config = dict(
    num_hidden_layers=9,
    n_experts=256,
    d_shared_expert=64,
    router_score='softmax',
    normalize_top_k=True,
    lr_router=0.000357,
    norm='rmsnorm',
    norm_eps=1e-05,
    optimizer='adamw',
    beta2=0.99,
    max_seq_len=512,
    train_tokens=561200000,
    max_steps=8984,
    dataset='wikipedia_en',
)
Below are experts of layer 2 (counted from 0) of a mixture-of-experts language model. Rows are named router (the router's row for the expert), up (a neuron's input weights, with its number) and show model dimensions 0-159. Each number is 50 + 12 x the weight over its row's rms, rounded and kept within 0 to 99.
After each expert's rows: "comes after" lists some tokens at least twice as common just before its tokens as in all text; "mostly gets" lists some tokens that are sent to it at least half of the time. This comes from a sample of Wikipedia text that the model never trained on. Tokens count by the router's weight.

# expert 80
router:51 40 56 40 59 63 56 44 46 40 40 58 68 42 36 42 53 69 38 44 38 57 70 17 50 64 38 58 44 53 55 68 58 52 64 56 33 65 56 58 53 66 48 54 47 35 60 36 56 68 67 51 58 68 64 60 39 31 32 64 64 61 35 38 59 56 34 70 65 57 47 49 41 40 27 55 34 47 38 48 45 48 40 32 38 44 63 58 68 68 54 71 39 81 40 61 54 55 72 55 67 36 55 57 53 59 67 51 46 51 57 45 45 63 56 41 57 39 47 48 58 43 68 26 40 57 35 47 59 38 32 64 59 83 43 51 61 45 49 50 39 34 66 50 40 62 34 44 49 69 59 60 36 63 54 67 44 59 36 44
up0:65 60 54 53 58 68 57 63 64 59 59 43 46 68 52 31 30 25 59 56 48 55 34 57 36 70 61 31 68 60 28 52 47 51 43 56 62 63 43 66 49 62 25 44 60 77 57 46 42 46 59 37 49 68 41 38 47 51 65 32 39 50 68 66 54 31 49 63 32 45 48 60 42 67 33 51 32 56 52 43 38 28 49 54 52 47 51 36 66 43 57 69 42 40 73 56 31 59 48 55 44 56 33 45 49 53 47 69 67 69 55 52 44 71 58 56 66 46 59 37 44 38 55 69 64 51 56 45 46 56 54 44 51 67 29 66 43 48 63 58 41 52 29 44 57 43 62 59 36 27 27 28 45 41 47 31 42 60 43 56
up1:63 67 45 62 61 54 44 64 55 46 51 59 36 58 71 43 48 42 51 58 55 56 40 61 45 55 51 37 39 49 28 36 42 52 44 42 67 48 37 44 54 49 54 62 48 71 27 74 54 51 49 48 49 58 67 54 33 61 46 46 37 68 65 41 37 29 60 68 23 42 66 69 43 51 49 45 51 59 73 61 49 44 48 57 90 40 62 44 45 49 57 77 66 25 49 41 43 53 17 48 40 66 30 46 52 59 62 52 64 49 30 48 43 56 44 56 51 39 58 59 50 40 44 56 68 55 52 53 54 56 59 22 40 44 42 67 50 57 53 53 77 77 52 63 55 37 62 58 50 52 26 35 46 50 59 52 48 43 58 71
comes after: "1", "9", "2", "0", "8", "7"
mostly gets: "5", "7", "8"

# expert 225
router:50 67 45 38 39 49 49 29 63 59 57 53 70 27 61 55 40 66 47 50 57 48 54 44 47 26 47 56 54 67 35 43 69 49 56 62 45 87 31 54 56 55 67 46 56 48 63 37 70 47 61 49 35 59 43 45 66 32 74 76 44 45 40 15 57 24 36 42 64 42 65 51 62 51 52 43 50 58 60 56 41 45 65 75 50 27 43 67 62 56 46 81 52 63 58 68 36 50 58 49 64 55 49 40 41 60 48 54 43 42 50 41 63 48 57 53 51 39 68 64 52 59 62 51 58 36 51 25 52 42 33 57 41 55 35 50 52 30 38 50 67 49 52 61 52 29 48 61 65 63 55 45 58 56 59 66 38 46 61 58
up0:66 31 42 45 61 63 44 46 51 56 28 33 49 42 71 62 44 62 48 72 57 42 59 43 51 62 52 17 55 41 65 52 64 76 40 53 41 63 59 49 58 58 45 42 28 31 65 39 21 61 40 71 60 68 39 39 75 41 64 61 39 39 44 57 47 52 61 43 35 41 39 60 24 55 28 63 46 49 43 55 51 47 44 65 42 58 35 34 35 43 47 65 51 73 53 49 48 59 53 26 58 48 51 43 60 30 39 48 50 45 49 59 45 59 43 34 27 43 55 39 62 47 53 75 40 55 47 35 69 49 35 37 66 51 64 59 48 36 37 36 56 54 44 57 54 47 53 54 39 39 32 46 64 55 30 61 45 36 48 69
up1:41 60 40 31 49 34 57 52 56 64 53 44 56 56 32 56 51 45 38 44 37 57 55 64 42 45 54 30 58 47 66 59 55 44 38 54 62 51 52 54 41 40 38 50 59 32 44 49 72 75 46 58 60 46 43 38 55 35 60 42 26 28 56 48 33 45 27 57 56 48 66 67 48 56 58 48 50 46 41 55 56 46 52 43 28 42 30 28 59 53 54 20 37 46 33 32 44 56 57 61 29 34 61 69 48 46 55 57 47 62 47 29 41 51 53 67 60 73 51 33 53 62 39 34 50 25 48 56 65 38 49 31 36 41 35 74 60 43 76 53 37 72 26 66 63 48 57 43 34 46 34 57 55 42 52 53 44 72 47 70
comes after: ",", " New", " in", " of", " the", " United"
mostly gets: " New", " States", " South", " American", " York", " North"

# expert 128
router:55 76 46 54 30 59 59 59 59 51 35 63 64 51 47 72 34 51 44 40 38 47 47 51 51 41 41 43 60 37 61 29 52 54 50 65 60 44 60 42 41 56 52 46 29 39 68 46 64 51 82 61 36 62 35 37 57 20 40 70 57 61 51 43 41 48 50 62 34 55 27 49 40 44 44 43 73 45 55 39 26 43 49 54 82 60 41 47 41 55 44 28 61 65 49 69 47 45 54 44 54 29 57 72 57 45 25 46 61 51 27 53 58 47 28 26 46 28 48 33 53 44 41 61 43 41 58 53 42 54 34 40 39 52 37 66 41 60 52 63 39 59 55 29 52 53 50 54 79 52 51 52 51 46 40 46 51 58 69 65
up0:65 18 40 39 36 65 58 50 49 49 51 43 69 62 62 58 60 42 51 50 36 60 52 32 58 55 38 42 54 50 32 30 53 49 61 50 38 48 38 39 28 70 46 57 46 53 43 52 42 72 23 54 48 62 47 72 72 29 37 68 32 46 31 53 44 52 62 50 46 52 48 42 70 49 48 40 39 42 56 37 48 71 47 55 55 44 45 52 54 46 66 49 69 47 39 39 41 70 62 57 57 39 52 63 51 54 60 57 56 67 66 44 39 35 50 51 62 62 46 60 52 39 45 53 42 44 58 84 44 54 54 26 38 59 54 43 28 42 44 57 46 89 64 41 67 53 49 69 46 28 50 40 51 36 56 81 42 48 36 64
up1:57 57 53 55 39 43 70 36 60 62 70 33 52 27 52 49 41 39 53 26 50 40 53 30 47 55 51 27 62 25 53 59 74 58 59 48 67 59 52 48 44 51 69 49 52 48 58 63 60 55 62 50 57 73 55 60 61 52 55 53 45 19 36 58 58 51 30 87 39 58 77 50 46 49 30 59 32 36 55 56 52 54 50 49 36 49 62 53 44 60 45 51 57 45 53 59 64 55 60 15 53 62 48 58 54 44 50 55 66 59 42 60 44 20 59 53 42 41 59 45 62 35 43 57 50 60 62 78 53 50 46 43 37 53 38 47 39 41 59 41 30 62 51 52 50 28 61 58 51 72 17 42 41 28 57 49 43 55 50 56
comes after: " the", "-", " a", " an", " The", " \""
mostly gets: " American", " former", " British", " j", " International", " Royal"

# expert 102
router:40 55 52 55 64 77 57 36 35 48 56 46 48 47 51 40 55 45 60 32 47 56 61 44 55 42 31 44 56 37 40 45 53 52 63 46 52 63 62 51 62 54 38 59 65 42 75 75 38 59 40 34 22 58 58 37 44 62 59 60 34 69 62 24 38 48 58 53 35 53 48 52 33 49 65 72 55 38 74 51 45 22 34 63 55 50 61 62 41 39 74 45 43 69 45 64 58 55 42 58 51 44 14 59 38 46 74 57 70 54 31 46 62 59 56 62 57 55 46 59 47 60 73 45 44 61 60 42 52 59 76 67 52 47 49 64 49 65 42 50 57 32 55 57 57 56 32 55 41 43 32 61 67 36 58 36 54 48 38 48
up0:37 26 43 77 48 62 68 65 18 58 42 43 64 61 42 41 56 36 59 49 39 22 41 47 44 46 58 50 47 35 41 57 61 61 52 46 41 59 69 32 66 55 41 41 58 27 55 65 37 61 67 62 53 58 58 61 57 46 43 54 74 42 38 36 43 57 55 39 55 37 40 57 48 39 54 71 54 54 61 49 48 56 38 50 65 49 40 34 41 61 50 47 42 82 66 62 40 46 63 56 44 56 35 53 42 63 32 15 46 61 46 49 55 36 51 53 34 72 62 65 81 55 48 33 41 57 59 42 44 64 62 48 41 39 35 67 58 61 56 52 48 37 47 67 60 58 54 60 49 31 49 33 71 45 34 50 45 56 44 52
up1:44 54 56 56 49 64 56 32 44 37 38 68 54 12 50 68 44 54 53 52 40 57 51 40 53 39 60 47 45 58 33 95 73 54 39 46 65 40 74 54 41 55 59 66 63 65 58 50 63 35 47 53 36 47 44 42 54 47 52 42 58 64 28 33 55 39 56 53 52 47 34 47 42 51 45 54 23 55 52 51 54 70 39 57 39 60 54 49 56 57 62 36 52 65 61 63 34 32 55 49 46 39 54 52 51 64 56 52 40 54 32 67 45 47 77 27 56 87 58 62 12 47 51 59 47 42 57 33 60 53 35 40 57 39 58 53 58 47 43 64 46 53 70 70 61 38 45 51 55 49 52 57 39 60 46 44 51 56 51 70
comes after: " |", "-", "==", "|", " M", " P"
mostly gets: " Film", "See", " Music", "lect", "duction", " Racing"

# expert 236
router:40 52 57 55 57 53 41 63 37 46 53 56 63 53 47 27 65 59 62 41 29 55 79 47 44 61 46 56 38 55 49 39 36 37 61 51 50 59 59 40 52 75 60 69 41 46 45 45 60 48 32 63 61 54 52 37 30 46 39 54 51 60 24 50 67 73 74 43 60 39 37 30 27 61 35 76 31 54 47 34 46 56 61 45 37 41 49 61 57 71 63 29 75 44 50 60 50 42 61 42 55 31 59 71 38 58 36 41 61 70 68 54 55 43 42 56 39 58 55 57 76 64 59 26 51 64 39 43 51 45 54 54 35 56 57 62 60 48 45 38 35 38 47 63 58 46 40 43 37 63 59 69 53 71 32 61 44 51 40 46
up0:72 58 33 60 64 46 55 40 54 55 56 55 56 54 60 62 60 39 56 52 52 50 49 35 57 49 52 36 49 42 46 45 69 74 55 40 46 37 37 61 66 24 40 45 62 78 64 63 58 54 35 49 20 56 45 41 45 68 62 49 51 48 67 49 42 36 41 77 44 49 56 64 75 48 67 43 75 63 50 47 49 47 57 58 78 42 55 45 61 47 53 45 55 73 66 40 59 56 36 57 34 65 37 21 40 72 64 48 49 31 47 56 52 55 66 58 44 69 41 47 41 31 32 61 56 56 28 45 40 54 58 31 51 46 71 38 47 40 57 46 60 60 52 67 21 42 53 54 55 28 45 54 54 40 41 34 58 49 46 61
up1:46 39 42 63 67 31 50 43 58 55 45 56 52 27 50 38 26 58 65 49 23 45 61 64 38 56 55 51 60 40 48 57 65 51 46 48 36 40 63 59 67 73 35 60 57 41 62 53 66 41 49 55 35 32 59 53 54 49 48 47 59 56 59 66 56 51 13 77 46 58 28 33 51 44 47 58 53 70 34 51 28 45 51 33 51 74 48 52 66 59 63 32 58 54 49 62 60 56 51 43 51 44 49 48 45 59 65 40 44 55 49 74 49 19 70 56 46 39 51 52 41 41 30 52 62 53 38 65 42 62 62 22 61 69 68 56 48 32 69 56 36 46 71 56 50 44 48 54 45 51 60 31 42 55 48 55 74 66 50 57
comes after: " ", "1", "9", "2", "–", "."
mostly gets: "8", "6", "7"

# expert 76
router:48 41 50 55 55 53 59 38 54 63 38 63 61 54 51 62 32 58 51 52 42 44 69 51 54 69 49 41 40 69 52 46 60 82 35 42 29 61 52 44 72 52 48 57 33 79 45 49 57 47 30 65 44 48 60 65 67 72 45 48 68 67 49 29 34 43 40 56 41 46 44 54 61 55 55 67 57 67 51 50 50 56 46 48 61 66 47 66 42 37 45 40 63 32 56 70 43 50 36 51 43 70 41 46 52 61 43 72 69 55 61 74 44 32 55 37 21 62 37 47 59 53 67 36 59 37 67 43 47 50 48 66 68 61 50 47 59 41 54 61 48 55 35 44 46 39 53 18 40 69 53 59 69 49 46 67 30 61 35 46
up0:43 56 50 35 57 39 57 52 51 50 57 49 56 32 39 47 58 51 45 48 34 63 61 40 53 75 58 60 40 76 52 43 72 75 52 56 43 45 58 48 43 54 76 52 19 41 31 47 73 63 36 61 53 56 40 40 57 55 18 41 46 52 49 55 43 46 59 54 54 51 35 45 51 63 31 58 57 44 52 50 61 36 45 64 68 46 48 36 41 48 56 57 33 58 47 39 74 42 47 54 45 55 42 57 56 79 44 52 26 53 42 23 53 32 51 73 48 51 35 65 50 57 58 48 76 48 57 63 64 52 45 37 64 48 64 53 51 59 63 49 48 29 43 56 66 46 56 48 33 45 49 40 51 56 80 27 36 65 55 18
up1:49 62 47 67 50 48 57 58 58 49 54 52 37 56 55 39 70 25 54 31 42 57 67 28 52 56 66 58 50 36 47 62 44 51 73 46 57 31 30 54 32 59 43 24 54 51 46 60 33 43 53 48 62 60 33 40 40 44 47 51 47 30 72 51 54 63 66 53 51 57 48 43 46 63 56 48 36 50 53 55 54 37 39 54 46 40 47 41 58 81 54 72 32 65 40 32 46 53 52 52 51 49 46 47 51 50 61 39 46 60 33 33 45 53 68 56 77 46 55 73 48 47 34 63 55 74 32 71 51 43 52 18 29 74 47 54 43 44 69 61 50 68 58 83 33 77 52 56 60 45 61 54 50 46 45 37 50 50 56 40
comes after: " |", ",", "-", ":", " of", " and"
mostly gets: " John", " King", " Thomas", " Mc", " Tom", " David"

# expert 193
router:53 44 60 58 56 64 45 54 39 71 47 45 57 72 70 38 52 51 52 58 23 54 60 29 46 44 48 46 49 52 42 43 56 69 53 60 70 41 49 50 54 51 53 68 60 53 38 64 61 36 41 39 58 64 37 60 68 72 44 55 50 36 53 27 45 63 68 22 57 57 40 55 52 47 52 64 58 37 40 41 55 50 26 56 52 40 51 50 41 64 46 30 44 29 69 37 36 45 54 48 35 39 51 61 36 53 75 59 55 54 35 57 56 52 79 32 50 59 47 61 47 41 71 55 53 38 56 43 80 56 52 50 38 41 44 70 58 56 34 55 50 60 33 70 65 60 38 59 63 51 76 59 58 44 36 37 13 47 40 42
up0:72 46 59 44 52 42 50 50 67 67 49 39 50 63 59 69 73 43 42 57 58 19 55 58 57 55 42 53 45 65 65 29 55 82 49 51 58 50 64 43 54 75 71 64 31 42 55 50 59 46 54 61 69 81 56 47 43 36 58 48 55 44 59 71 52 40 37 48 43 50 39 31 23 52 53 50 42 69 47 51 51 45 50 36 60 15 42 65 53 45 61 39 52 46 41 59 41 57 47 44 44 52 49 36 43 57 65 61 45 44 37 44 41 47 47 38 47 81 56 76 70 67 48 52 35 55 54 31 61 41 27 52 68 52 47 58 43 39 51 62 46 65 46 58 44 21 36 54 46 44 55 62 65 63 36 57 35 48 42 53
up1:57 58 49 42 62 69 54 56 42 42 52 52 22 51 61 39 52 37 60 74 18 45 46 70 51 63 63 29 50 56 41 51 55 36 50 65 48 45 65 57 34 63 58 49 51 55 27 31 55 57 30 24 44 61 68 38 69 45 57 57 39 52 56 25 50 69 56 34 71 64 53 55 37 40 44 39 62 30 31 34 50 58 55 62 53 40 68 55 43 37 46 53 54 68 59 43 30 61 51 46 27 41 36 64 35 45 39 56 40 48 49 56 41 43 77 63 33 44 39 33 38 26 64 53 47 48 52 53 39 50 37 63 41 49 52 62 38 48 40 51 41 58 54 49 29 50 72 54 50 47 53 42 37 51 38 36 42 37 62 29
comes after: " |", " ", "3", "4", "5", " Website"
mostly gets: " Episode", " ±%", ":", " GF", ".:", " Notes"

# expert 19
router:29 55 59 34 38 80 56 48 33 57 33 55 42 38 50 38 52 40 51 34 57 61 35 52 46 66 57 33 57 58 30 48 57 64 35 60 59 52 47 44 46 31 37 61 55 40 61 55 45 52 48 53 66 66 35 32 55 62 69 24 31 61 58 48 42 36 41 48 50 33 33 52 53 51 34 56 34 37 41 48 41 52 50 53 61 51 52 31 21 49 28 41 72 62 43 32 43 35 64 72 71 48 55 40 55 36 46 44 68 60 17 29 43 48 46 44 57 63 35 69 45 34 42 60 52 35 25 50 37 44 37 54 49 32 45 52 63 58 41 31 37 42 46 42 46 45 54 55 34 41 60 62 47 48 39 52 43 45 58 35
up7:55 61 44 43 31 41 56 46 37 58 47 39 47 55 63 32 59 47 71 53 34 24 69 53 62 44 60 56 57 45 31 51 44 54 46 49 32 32 48 81 50 40 24 26 58 59 57 55 40 36 42 60 57 47 51 44 46 45 62 42 35 46 35 58 57 45 36 29 50 34 39 52 65 57 51 55 35 75 34 57 66 45 33 48 37 28 68 40 47 29 36 51 21 69 69 50 47 43 36 34 46 49 55 46 43 55 40 56 54 37 70 45 42 47 50 56 56 54 38 47 37 40 40 55 36 43 45 64 51 42 61 55 64 68 40 46 21 48 32 48 45 43 58 59 41 53 73 31 47 74 31 62 63 50 38 38 45 51 68 41
up8:27 58 41 50 42 49 48 74 47 61 45 59 27 47 45 35 37 58 38 40 56 49 58 40 54 58 63 43 55 59 43 50 53 49 44 62 48 53 34 65 58 42 57 41 36 38 21 41 45 54 42 50 66 83 29 46 57 48 63 36 41 45 44 78 42 41 50 61 62 31 53 73 66 65 33 53 44 35 46 32 47 57 53 67 19 59 41 29 34 63 28 45 78 49 47 44 43 40 64 46 49 54 51 41 49 49 48 45 57 49 44 37 37 56 46 55 54 49 41 57 24 34 49 56 54 39 39 30 37 39 40 57 44 51 65 49 65 50 51 28 27 52 64 39 49 69 68 71 38 61 64 44 63 53 39 39 31 36 50 38
comes after: ".", " of", " as", ",", " is", " with"
mostly gets: " The", " \"", " a", " “", " '", " the"

# expert 163
router:57 30 71 75 51 41 66 25 50 43 37 66 52 38 41 54 34 36 53 63 48 58 37 48 57 52 37 55 58 62 58 60 51 72 56 46 41 64 78 52 34 39 39 44 42 64 64 48 24 49 62 43 34 73 47 37 66 47 55 48 45 60 51 29 44 53 79 51 32 44 55 37 54 33 62 57 45 39 62 59 30 45 55 55 61 59 24 51 67 53 36 36 36 42 59 53 38 49 74 52 72 51 59 54 60 54 32 38 47 56 34 50 60 51 44 63 47 42 59 71 51 13 55 41 55 32 59 70 48 52 49 56 44 60 56 45 33 55 50 46 47 42 56 44 32 44 46 57 66 55 49 39 43 41 78 63 38 63 50 50
up0:65 66 40 55 68 46 53 41 46 38 44 54 20 29 38 61 48 36 65 29 38 54 40 64 41 62 50 32 52 40 61 49 49 57 67 39 41 61 52 47 40 48 49 51 44 39 29 53 57 38 51 64 47 55 55 48 67 49 47 46 39 46 52 48 51 20 46 66 74 45 75 40 34 59 45 62 37 47 42 67 49 45 35 68 74 56 42 53 55 51 40 78 54 38 67 70 58 45 25 52 46 71 52 51 51 40 49 60 43 56 57 48 33 29 59 61 41 63 46 68 32 37 64 41 47 37 61 44 48 55 73 58 49 55 66 79 58 40 33 69 42 51 60 53 46 54 27 65 55 69 48 51 72 40 64 55 67 39 54 54
up1:58 49 48 69 36 42 38 51 59 69 57 35 24 49 44 38 57 64 32 64 41 48 55 48 37 28 76 71 47 41 57 46 48 50 55 33 62 43 40 49 62 61 41 61 43 47 42 42 47 51 34 51 24 50 68 65 36 49 49 38 60 46 57 55 49 47 31 42 34 63 28 49 58 52 53 81 57 45 57 69 52 46 28 59 61 45 82 64 62 46 60 36 55 67 49 57 70 49 63 23 65 55 57 52 42 54 66 41 46 47 32 42 45 38 58 50 54 45 77 44 44 36 44 71 53 55 50 63 47 57 53 37 64 58 55 51 47 59 78 44 64 34 58 64 47 37 38 31 34 49 45 51 76 52 50 59 70 45 65 59
comes after: "0", " the", "2", " (", "1", "9"
mostly gets: " United", " British", " Royal", " BBC", "The", "United"

# expert 39
router:52 41 45 65 57 57 61 54 46 39 39 22 55 56 38 60 25 62 51 41 44 51 56 59 46 58 38 61 49 62 27 32 35 34 40 47 54 33 38 64 54 54 55 41 42 47 53 36 56 54 45 45 55 50 40 65 30 51 58 52 40 49 45 37 41 39 42 32 47 64 32 43 46 35 70 48 35 54 68 58 31 63 45 64 52 40 42 42 47 52 37 35 72 78 33 72 52 43 56 62 53 37 68 68 53 38 60 44 56 35 48 54 66 52 46 57 52 51 65 71 47 56 44 59 40 72 59 64 59 61 61 68 40 50 35 27 55 30 33 35 59 47 57 33 46 69 55 56 58 56 37 81 66 45 60 64 56 70 61 74
up2:56 37 48 60 31 61 54 55 51 32 46 46 46 65 49 43 73 42 60 46 69 54 45 40 46 28 48 24 53 60 45 45 52 49 47 55 50 61 47 49 52 35 44 36 47 68 42 56 35 48 79 66 45 64 33 56 61 56 43 50 59 33 60 34 48 39 57 49 81 73 79 42 69 56 48 63 57 35 55 37 52 49 65 66 59 52 55 43 42 60 49 64 55 53 30 60 55 76 50 41 41 52 37 39 45 38 28 57 59 45 31 52 58 39 42 29 54 50 29 70 47 28 62 28 49 67 60 56 47 49 42 47 66 60 76 66 68 61 49 59 61 31 52 64 37 61 52 40 46 67 51 55 54 41 62 32 51 51 29 36
up3:44 37 53 36 62 42 69 41 54 32 92 41 62 50 49 50 52 27 51 50 50 42 47 48 50 56 50 28 50 35 42 51 33 47 41 45 43 29 41 45 43 51 34 31 56 35 52 48 40 62 50 66 31 60 62 52 39 60 38 49 57 47 61 22 51 50 52 35 69 62 37 56 52 47 51 49 33 58 50 67 45 38 42 47 58 33 70 47 40 57 46 36 74 98 52 56 78 59 68 38 47 51 45 43 70 54 47 49 39 45 31 72 38 47 59 68 52 46 43 62 20 43 54 45 45 37 52 73 38 51 49 40 29 56 46 49 36 61 59 59 63 44 45 46 39 56 37 48 50 44 62 45 63 36 46 47 45 41 54 36
comes after: " a", " the", "-", " •", " an", " are"
mostly gets: " high", " single", " round", " final", "ual", " High"

# expert 139
router:55 42 57 35 52 28 46 64 64 63 63 54 52 63 58 56 55 58 52 44 55 75 59 55 49 57 60 30 41 38 30 47 46 52 58 50 43 33 33 46 47 31 24 20 52 32 34 40 33 72 41 33 40 36 51 48 51 45 69 45 53 39 68 49 58 22 55 59 40 56 63 47 57 78 49 71 49 56 44 45 47 22 54 50 44 54 32 39 54 71 52 56 32 65 63 44 75 63 62 38 26 70 55 48 39 49 49 50 46 46 58 43 47 44 35 28 37 65 46 70 44 55 35 42 35 69 38 63 43 40 50 50 45 39 58 46 56 53 57 69 56 60 35 37 38 40 46 50 34 55 35 57 52 41 62 41 54 38 31 42
up0:49 67 54 42 46 65 58 42 30 72 52 49 59 48 60 47 28 36 44 45 47 59 74 48 51 48 50 41 46 43 28 57 45 71 46 35 44 35 54 45 57 38 22 33 39 44 51 48 29 43 27 17 38 36 64 40 36 55 40 40 51 64 55 43 43 32 51 74 46 38 49 42 44 66 67 59 55 65 61 27 51 24 45 59 41 65 46 58 62 61 64 45 33 34 73 54 55 55 57 51 43 51 49 52 54 64 67 70 32 37 54 57 56 28 51 67 38 46 44 28 44 56 49 39 46 61 52 67 45 50 64 41 59 54 47 55 53 38 24 49 45 37 53 53 52 25 42 53 28 53 34 70 40 46 52 46 38 66 43 34
up1:37 42 57 57 58 46 47 32 81 55 35 44 37 56 44 40 39 38 52 42 25 49 70 49 45 52 62 78 36 52 32 43 42 35 48 43 50 57 63 57 73 59 75 70 50 46 43 59 77 59 53 45 56 52 57 42 55 49 54 46 65 54 29 65 65 52 69 81 28 44 33 48 42 38 62 42 45 48 64 31 29 45 37 48 67 46 37 63 50 41 54 72 57 60 41 49 47 48 57 44 60 47 53 41 62 41 57 57 76 50 56 47 47 40 50 66 52 75 42 69 53 56 53 64 39 41 48 46 44 52 25 32 43 39 48 58 45 58 55 61 37 50 45 55 42 34 58 57 48 19 62 53 44 48 55 69 58 82 44 43
comes after: " he", " was", " and", " to", " it", " He"
mostly gets: " was", " been", " re", " being", " became", " began"

# expert 173
router:56 51 46 67 43 56 64 55 56 68 32 61 53 43 56 48 39 51 44 67 49 34 53 36 45 62 64 66 66 41 47 47 64 46 46 50 45 55 50 51 47 44 46 47 33 62 40 41 65 65 48 44 35 42 58 56 36 65 62 32 59 52 25 55 77 57 41 57 39 44 64 65 32 38 59 71 43 60 32 41 33 77 37 50 46 34 43 61 61 58 38 44 52 42 61 80 38 49 45 62 68 75 47 35 57 41 63 35 67 52 55 47 60 57 37 41 38 64 52 51 59 50 55 41 74 47 40 50 74 44 62 52 28 54 39 43 56 32 42 27 38 43 45 65 34 47 64 18 72 56 52 35 49 49 47 53 53 76 63 58
up0:36 62 47 23 55 76 69 47 62 46 37 45 47 59 51 44 61 58 38 49 47 30 42 64 44 33 68 29 50 48 52 64 52 69 43 59 39 56 25 39 47 50 31 38 42 27 63 43 57 40 44 29 44 59 53 49 53 57 50 56 48 65 49 45 57 59 47 41 43 44 45 34 25 60 49 57 51 55 40 54 56 43 15 65 56 45 30 50 44 47 29 74 39 54 62 47 40 33 39 46 23 57 41 56 61 58 47 52 66 42 49 74 35 51 62 56 35 79 45 63 48 66 64 43 51 41 55 53 43 47 43 44 48 49 54 34 64 41 64 57 43 40 49 47 42 57 64 40 72 51 37 44 56 56 41 51 31 22 34 20
up1:68 74 54 38 48 58 48 60 23 32 39 69 43 37 38 63 64 39 46 55 71 26 45 67 46 59 66 50 53 46 65 62 52 52 58 54 48 59 44 35 36 43 66 41 43 70 32 52 43 49 44 65 42 22 28 45 54 38 28 39 15 40 60 47 32 43 53 48 46 48 52 71 41 74 56 55 60 56 60 54 46 32 49 46 37 40 62 48 63 51 42 48 61 35 31 31 59 75 31 34 35 45 37 42 49 40 44 43 42 47 42 57 56 56 41 47 68 34 45 34 56 39 33 52 55 46 43 63 46 40 41 56 39 50 59 53 59 31 48 38 55 59 31 46 55 66 44 44 64 59 32 39 44 21 53 58 48 38 65 53
comes after: " the", ",", ":", "-", " of", " and"
mostly gets: " New", " F", " South", " John", " North", " West"

# expert 18
router:46 52 44 28 26 25 58 77 42 53 35 44 57 61 46 50 39 64 51 73 53 76 43 35 55 48 39 41 55 43 49 46 39 60 41 56 43 51 70 40 48 57 61 69 42 68 59 40 50 60 73 46 42 34 67 65 55 54 55 30 44 51 57 46 42 43 59 57 42 54 45 25 44 39 60 54 28 38 56 45 49 39 59 36 78 33 29 52 59 60 36 55 73 59 47 50 59 48 47 76 44 48 68 39 45 44 50 43 57 55 48 54 58 71 53 57 63 40 56 28 63 52 58 79 52 73 76 44 41 35 65 55 48 46 50 50 57 43 63 54 42 64 60 57 46 48 66 42 76 51 49 59 65 50 38 68 56 60 61 73
up2:43 49 39 41 48 61 62 54 56 54 54 18 35 52 39 56 38 33 35 55 30 53 54 39 38 55 39 49 46 66 67 67 47 61 38 31 52 32 42 47 58 69 41 48 57 53 73 49 53 37 62 50 51 39 49 84 49 45 60 54 61 57 50 33 67 60 31 44 63 49 62 44 51 49 25 65 48 51 40 66 43 30 51 45 35 40 39 43 51 65 52 54 42 47 57 56 52 47 25 51 53 64 46 50 61 58 55 41 25 44 53 65 49 24 50 65 59 40 71 53 41 26 51 50 53 62 37 59 34 32 53 42 22 62 38 32 44 43 75 57 49 61 61 72 60 39 54 43 59 47 61 40 46 55 84 67 41 66 60 54
up3:37 57 52 44 60 37 54 57 56 63 42 55 36 59 53 36 42 56 49 35 60 38 43 59 38 08 48 62 44 63 53 24 51 57 59 57 42 63 22 58 71 69 48 55 54 40 65 60 38 71 41 26 41 42 51 51 20 56 63 53 46 43 59 39 42 66 62 68 48 68 27 54 65 58 54 72 72 48 62 33 49 46 44 55 70 45 46 57 72 47 48 59 59 59 52 43 33 36 62 39 59 52 62 44 46 48 44 54 63 60 64 48 42 33 51 78 60 45 52 30 32 55 58 58 46 45 60 29 56 49 63 53 69 60 59 68 46 56 38 43 31 40 36 39 72 45 49 60 53 54 50 57 61 42 33 53 50 44 46 68
comes after: " the", " of", " a", " The", " in", "s"
mostly gets: " New", " its", " His", " Gu", " Man", " President"